Weights of a small mixture-of-experts language model, trained from scratch on English Wikipedia: width 128.
Below are experts of layer 6 (counted from 0) of a mixture-of-experts language model. Rows are named router (the router's row for the expert), gate (a neuron's input weights, with its number), up (a neuron's input weights, with its number) and show model dimensions 64-127. Each number is 128 + 32 x the weight over its row's rms, rounded and kept within 0 to 255. Numbers have three digits each.
After each expert's rows: "gets" lists some tokens that make up at least twice as much of what it gets as of all text; "comes after" lists some tokens at least twice as common just before its tokens as in all text. This comes from a sample of Wikipedia text that the model never trained on. Tokens count by the router's weight.

# expert 7
router:133122113156116104157126096115138091127093116124167061194172192096158083151064109163087152117151094091137174162060197166120128160090132114106101069096136102101129138088100095118136133160161085
gate24:112111109133130207098170109141119182161200154140114184100069143155150160109164144111059092120184061145135115152107107116142162139075151121096213148125105121143130119132145080159153194132172169
up24:187119082104150165127101119160090136080128161113148129150127099103141143115203123108127171128157153168080136148098128095140125195063163122161131131129121173119185095135124175098111120129136074
gate25:100159142117165073147110152155184113155093101114096155118127074055154097129137119137078134105140118070123112144149138138127088145055125122134130136012085148161158128150147083139180121144095098
up25:157118091144138110103146110152181118086065174096124128090137094123087135156093143113121146188141173148144120168122163087196169126185143122131127132106176143125157144116144133132163145177119085
gate26:127131128126054126122133159183174130094181125074127093097082120109094153158092123118108149162153134135181111094108159170110088157105084133086126126097167176152118089166110135114115127129138126
up26:150110151148202129138057171140114158175112128134130138105075090155144107126132130145105157108110144128135132146189123186078137107162112119126202117199058103164146079180136194065092070139127120
gate27:134172133126148111153199133105130143090091136131088071095161147145095079145066116149125103145133146092104109189145182107133085198099148113130182060112112076148159182097101087079159116133114117
up27:086141116170108144133161068108149117076125164103126085079096110121132126157150160154150141127105114135171090177066117183149083091133133101097156131189081183154173127125145075151153133088109114
gate28:146108057083187096109091102104086089121115149180107158126120113094156122185142161152134144102134130157146120115138197110128135144105106153155155147196129153121129098080096096117169157057160164
up28:137158145138035136172126094085141121127140081120104216144140096167151162088144156153123066161097136090141106162114114160148141146187136148139145159122127106077157142115103109167133151111132134
gets: "0", "19", "1", " a", "2", "3"
comes after: " ", " (", " of", ";", " +", " −"

# expert 0
router:104096082141073142158186114122107086110050121132132108185242184064150106112130091159122142104174103109150153166093149148096131160074197083117071113104148143101112130108102078122115146175118070
gate7:103125100144131098137136142120114095111098091181097125062164126083144069072160138135127113141124132130129128139156192114071113116117117103140152172057146092137123097107177135114113145163109095
up7:125183119156133131159104136173153130151080062104110131204088112089128098152118125093164125114093107146145106132177091124175183153129154133091122163143072116133169164162142090101186121101154126
gate8:116086116094108102134176086077210105114125100159106103163126182132147165104159073174189126136125112111155156110107116170170148108121073100164064091098077146156118143088161103138171169146166110
up8:177123213104105066145154135092166134170159101130135116114123131127128158184143106098123080097151139145167094152139127180095129137159102103116071102164138147138128168081080113107117174098088110
gate9:137124145155133143149109123107149155063065167139087136084123124155137129143064097115107105123091152118158116124077095114164111169141072077100078138197122155148138051058122122110166104165136130
up9:139137083139146156088142124152173067141131180131105081149181115160113112188150140118088141158130113126130070155082127054137117179132103151128072159173127065182143146113082108073158111167140093
gate10:165148126117085177111156159105189158111100111131155122140133198087117122122123157135168106104113097143121112084108104190145117125092125190159195125103114117102108148076143105149128128154131135
up10:110085178136093122134166110196090104096161102101139166108152124181193117150065135137107049139142124127144128152130139149181115125139152110092122079127100114132151106134142122133131125080074151
gate11:108102116169136130111087183161134142175080116141133134182110144115128109141118132102136173090166093120108099134115116107143071122127141164139170101122114194117107122064082135108128143115166044
up11:143081093090091171084152111097154083167097208145112093158133054084146166097095074114099133112132132089120183082093121188136080136165145131106126112050148129080104127079141097123119103146126102
gets: " a", " the", " an", " A", " The", "A"
comes after: " in", " of", ",", " as", " is", " with"

# expert 10
router:081103112161089075125129115136121116135073127103132100120120116102148118100129076094132146149155127108149152177079105136130128133185162142104130093099166115024111070112113079106139088142139115
gate7:109099081132183097120144139110081084077133128128053136075154123116144125090128133143180176112150097114164119112175205100096118120136088124124112137118128109144201120099151120149080135171102124
up7:209110199114148120089171145167164139071076113117080141147107117100120115103098086106111144123097109155116132153105123106125120123191156148123133163135080147131176132127172096122143135130155167
gate8:158107111129123014168172157113126122171119079104144109161112101128107139077097095121164101127161162100143110157156150189167110102177085067151095127168085137151119150099155090111079127101146098
up8:112156118161138163155120109103165083183153167067129128164144142171102169177191121158154106069059146200149135134102156176111090141149091153151115088138191153125124105146107137119086152069154125
gate9:096109126095121167123061133086120163102136206162120113135143207089117136128097159142176131147142164146140109129119162140152098157123133079071123113151090118170120136069156093139150138099097141
up9:182152087120129172090198142137157163132125171168112062129141093185147123170120090113136170097124084132162069095127118096157090190104125119142082155145127059133145105145100151127137111139154151
gate10:127184131103168115131134112140134192114115169126163055130099128097123117157135092110062075090106151165092131158114099170177171120111136137169114113090124114153137172134141143097137097093151207
up10:155084163158156145130163040119120107154162142114152132121093084119131166131125177159109069194146092162113156177095175125154129177151131159070071146182110115138131083068137076134164129077101095
gate11:140106091132094124148121171144115149186084106178127140151142076114115143129139059148132149173144157107121119122132101137096081121140114140145096157101159181121132163096069140104183151163127138
up11:134112112161133148089134096101165127168106215128115112106141053121144120129131101103075072207164139104114145111120100140126130152175171118105078150102137148074098140060119141124143144132130126
gets: "-", "|", ".\n\n", "==", "In", " |\n"
comes after: "\n", ".\n\n", " |\n", ".", "\n\n", "=="

# expert 5
router:128074088149104090119154102111081127136075128129118046165158133151229089079131122137136166138175104167144151136090079157094131109119136121106088067132142151148117142092127115116094084132145107
gate7:116068126076096065151153121143112124105090138114075108096148148079137111076163145111104141149202064142119114117162150113103096123167085103152142122091095129139174082121197136090133128145110086
up7:114160134094141157103082123075185117097116141140115115129128186060122055144128111080142091093119155133099151048140129121142182153164116126142096182097110089147175152115158078132160157122126119
gate8:088092125158118090116111159137133102112117066121114104126155085109121120075088110181167103172136115083161105133138117153191132121127092117204087095112073182165111126080167088099162133070123101
up8:160163160118083127143200092099134119215158120103115125153085088145162123162192078133153065121071154102150116149126184174100172147149132121145116079118167187123109145158163097143096123099092095
gate9:140152157118109105130123075093164141153113202082098112087200089129147115118120126104138101079058176179123127162133158113144119134137099171127113167096127124149098085090173078099116096129161118
up9:168109191169119129092114109097211147143116157118141101118121118140088133137160111108114130109146110153169121160121140097116115191166153120066131157143107098125103146104148116131149192192132123
gate10:154156125159115110163128106116140175073060097096093103094111061095191099149096152097067120133110137122127130113133091201120158050160090168138134168103165138105135145094150086098131152150176111
up10:114077138085167189112138079136144095113117118106119163115088085093159149164117135102121104141116136145166108134112153151123168156106136143084092168175132145121112088065111117150104164130119066
gate11:067140141152073103131109137129073201193082125174119133109139060120139139089057033115129171164135171079094133099136115141161088104147181091136127143059110152117077116102143127140135183132069098
up11:119083080136119140113144109116141168143071225184139117132182100095185102118115098126083128169112135105094114070093088222106127146170143168122085144120124109114037112140151126102107118139101120
gets: " ", " M", " C", " B", " L", " R"
comes after: ",", " |", " of", " (", ":", " in"

# expert 23
router:093123141187108140128122091125116102111096135145131076153161137152115057132143096098120156124167102017176159150113004161113132131142122103080087100106169119055123119104080112104118131126110107
gate7:118138124150131106138134067094100110133110084142068097091141156108107099083114061122135141165184116155141133139128179129100130145125105142116117132107118106125163118091173108112086096130110101
up7:152196125136138158138133086096209140149090112088118125123094197128100134082140172167131157114095063152168097178152162151134168120109168098101079179127110128119144131128079083128139077061160145
gate8:106146105048147042160110110136170125075062091091102102112199062166151067104097087134147135180117124053141131164107131183136117110148112131088106088181122107131169131153155092138156109078143125
up8:134141134188145151112109068189183132123158154118141087122173139090122135203142093152157121113120132108139181107095165130118141157114094141105171101100141135168090144156127159176113135119150141
gate9:133174122162096113139081087076113128146140135112134078073160109075080164119179152107114084101091102165153109107094095089101141165124127103084126133136073147148112125111144126215188167127135147
up9:176124180164158151101110130105142158141158184133092130111132165104096153155202160103084105131058046044172127153083126100161161176110096158144108107099136047144138106141100118066164160175101120
gate10:102170133128087131076169156148124173049092126108119080121104146102153112170139144086076102109132134124128155107155071144181136065142112166165139126113141103147171178081144079091147147172124138
up10:096085195126137122087112086116093059066111077133171159070217094088125142151111141112107091154166114111153124142077114131134092152151141131074103214145082150098151097061117056133141125113104087
gate11:124144061141117079116150177164124112091029137132142119159101092083120131106117153078103137182155138110089087170099075169153102104190097115101144116112097159094114134121114093072128135107104060
up11:105035109119129179099157081150191140176106219147132118160179098051117155069088127116128152101179159102122149108117137133162112152131164137112120140090137136099056127090095155155146130145141134
gets: " f", " c", " t", " s", " n", " b"
comes after: " the", " a", " f", " c", " n", " ("

# expert 3
router:097123109130132080108132117127096104130074129146155133201123148126229090107063090126111136141153107161168165160100053160107130109105207109099059102109126140138131073132127120104094138118132114
gate7:133138039130156119142134141074111117104094081208164141111158129110092108075120147118170170162116114169121079135165108118156100099156133136121116111102112104097152079188173098111129070147105155
up7:116232094164134114158161066129175135117111077069128117109139144097161103129115131137180180113104117197163136164139090183132136141131087157124120170112116120164161135102117063128104154098113107
gate8:146148132096120088100142064136114077156141090131112164098090078099226155093110063144201134130048101105161123120163131119156194128177116117109116094085110157132160099086188134099120156140142163
up8:137100202179101136151170100108168145163133118106090130121146178114118148199154095123138069090145105115159129158146129198114115145156121158173085137126130130130103124081135109104118151164139063
gate9:103164117112105135079050135132130151115111214164089070131154190127170099078136090094175152119125118111100120144095147103126098188048116061112127124117131112138144117144090163161092071083157125
up9:156084189147122152111123113083150128151134153172111106164154143099116062147169086119080081169107150087185091161090119117199122184148116167068097163147154139109145126139100126120139141133120127
gate10:135119160124138063159092133112098155078101110109145143159124102058146146168135075128044099102090117149082145082129102114107126074166115175163140117090111174150160158139105090076146157201129134
up10:170083080142146155134072145115143103157139138185094168089075143085079081135167111088159147154046115073159181168070120137118186107152117165116119105183145148155150140086153125173111143123128125
gate11:172106126165107140139143141183119107187101111102107118178116136096114187167080047120131142184163146128113125126155132082112150090175169184109092150046119126144191123111110114099176175148125112
up11:121069096123156174034088108097155165218058181170165122144140113088127124100142074125090106165138171116144147090151109187157119129148142158103146139088095155109123118041147113120078138145196120
gets: " B", " S", " T", " M", " W", " K"
comes after: " the", " |", ",", " of", "-", ":"

# expert 27
router:102119058162120155142114086131130109096126093114125092158171169107160086078123104129138148164201088106152159142117096177118180172143107054103100054085128130081105104069143122122104094141121123
gate24:054167142177110169134136066162103131109166103107070117146086129189137143107139157098068135131189115124170121132153086174115076106121136038148151130108107099175140093139171148147169169122153155
up24:172149051055144110123115170122115126105148150085123113129093102129163100166089133171163129144089147133080146148104100100087152171081176149119145127130177140154117118141110142161145109171157077
gate25:155225124129152105127113145178132104150076101160132162122112129112131112107121123108148137106155154141164108168110107102126086105139099088090160118089149131060134061104162081129141166103149168
up25:085133027154146111115142095162173109073092137161182127091122117161104135144033132134165182153143176138153151155133110128164147114112169129164147152092136078150178098122122128094180122113131087
gate26:104168129117078117116138102170219106131146122127176083120135170177124137148070126084161147126155114091201079114121125187131137140086111163082101150061124144117091136109177107128167105164143112
up26:099117102184156144110083129165111144191106140133198088096105113174192119118175176097154128153085062077146085105185085159099154126177159157072170152105077124132223112129132141109109079157174132
gate27:148180117090189126118218124074137146088099134155143154058194100150160084114093123147096102159175126143069100167166124160100103161113134149137125128134146164154170139067112086085178102082154128
up27:141098150173104143127165126104174128110111125138053129105106148101130056060138122139103136098112108081204155173115099106106085123138105134105119124167126158147072145118143153157147158150069150
gate28:126110141140164082086116125079102124115120139176133119144092148103175141164121091201143163091158093138112152065127181081184073141095094108108159112197167148160125142150116182159132120061156188
up28:085153106141076146166160114144073095128117109127126160118101097164101091160120166194146066137095110135132137163100079111138192159158138148157114200099064162101149173107167135118151149155122124
gets: "20", "19", " ", "0", "18", "1"
comes after: " ", "19", "20", "–", "18", " ("

# expert 4
router:079083118154118142116128136096123124101117105125139153126167127133168127136156108133139157131138099199166134192100162163108182182129121121120136117112155107107046074107169080100098097178168109
gate7:141089127096089159145129119127079116082135134127079107115111147109138134059181113168140172132163114159186057168148239101123112153168132109114092100128098138144118137087155127176118087169155130
up7:146141159130158103110126167132137144085074099089105172138141109071146055108112161101091107134073100177138147142158165155152198178153141207117125117118101175154135092161136050125161102093119101
gate8:116114140112136078116123168184156109133182102106142147117177182104131121086127171099102136134172098119173147119107155155127147067136098105137104139130111173178163109074138125108105141108096196
up8:141149134178122143128161084090139122152132135083115122171118094142107146228205109170150149108068139136165157159129162163134110122148061137151131123125124178097113069120158086132102171139154098
gate9:143172120156176084084081130155097157126139125087107138089111100074095095166088156072138116139144163123154199100079089107164146113153169110116136117132134129188118095111154110162174141100149147
up9:123175131161132135081131220132053135155149164101098112110144129098057084154133155122138142148141109153135149102123130067169130136128126127135065094087161119153141121135110117131100124108122163
gate10:151146141162122098054141129102161091096121140133127124146072143101104136124170170043087081103078122140189184136086153157122134117142128164085102152140111153187131145167179127122137149156128176
up10:097081168144152144119119120148132152138158118110079089114110090107105097144098144113113110150121063143076103089108100124130104173118104129101126118118086167089111093073117105105091124125122105
gate11:131112074142153133104095136157197164144093134103160170170117066046125166129119149122092117220120141116116116153154113159130147116151141150080095140083151097093138133150135128166133159140110059
up11:123098113094121160105156070167144149165132170125159115140113072134128122131141080177092068123156187085131061065148097184112066126162137121143178116091197094108125111077171094160125101119093108
gets: ",", ".", " and", ".\n\n", "19", " that"
comes after: " ", ",", "s", "es", " However", "ation"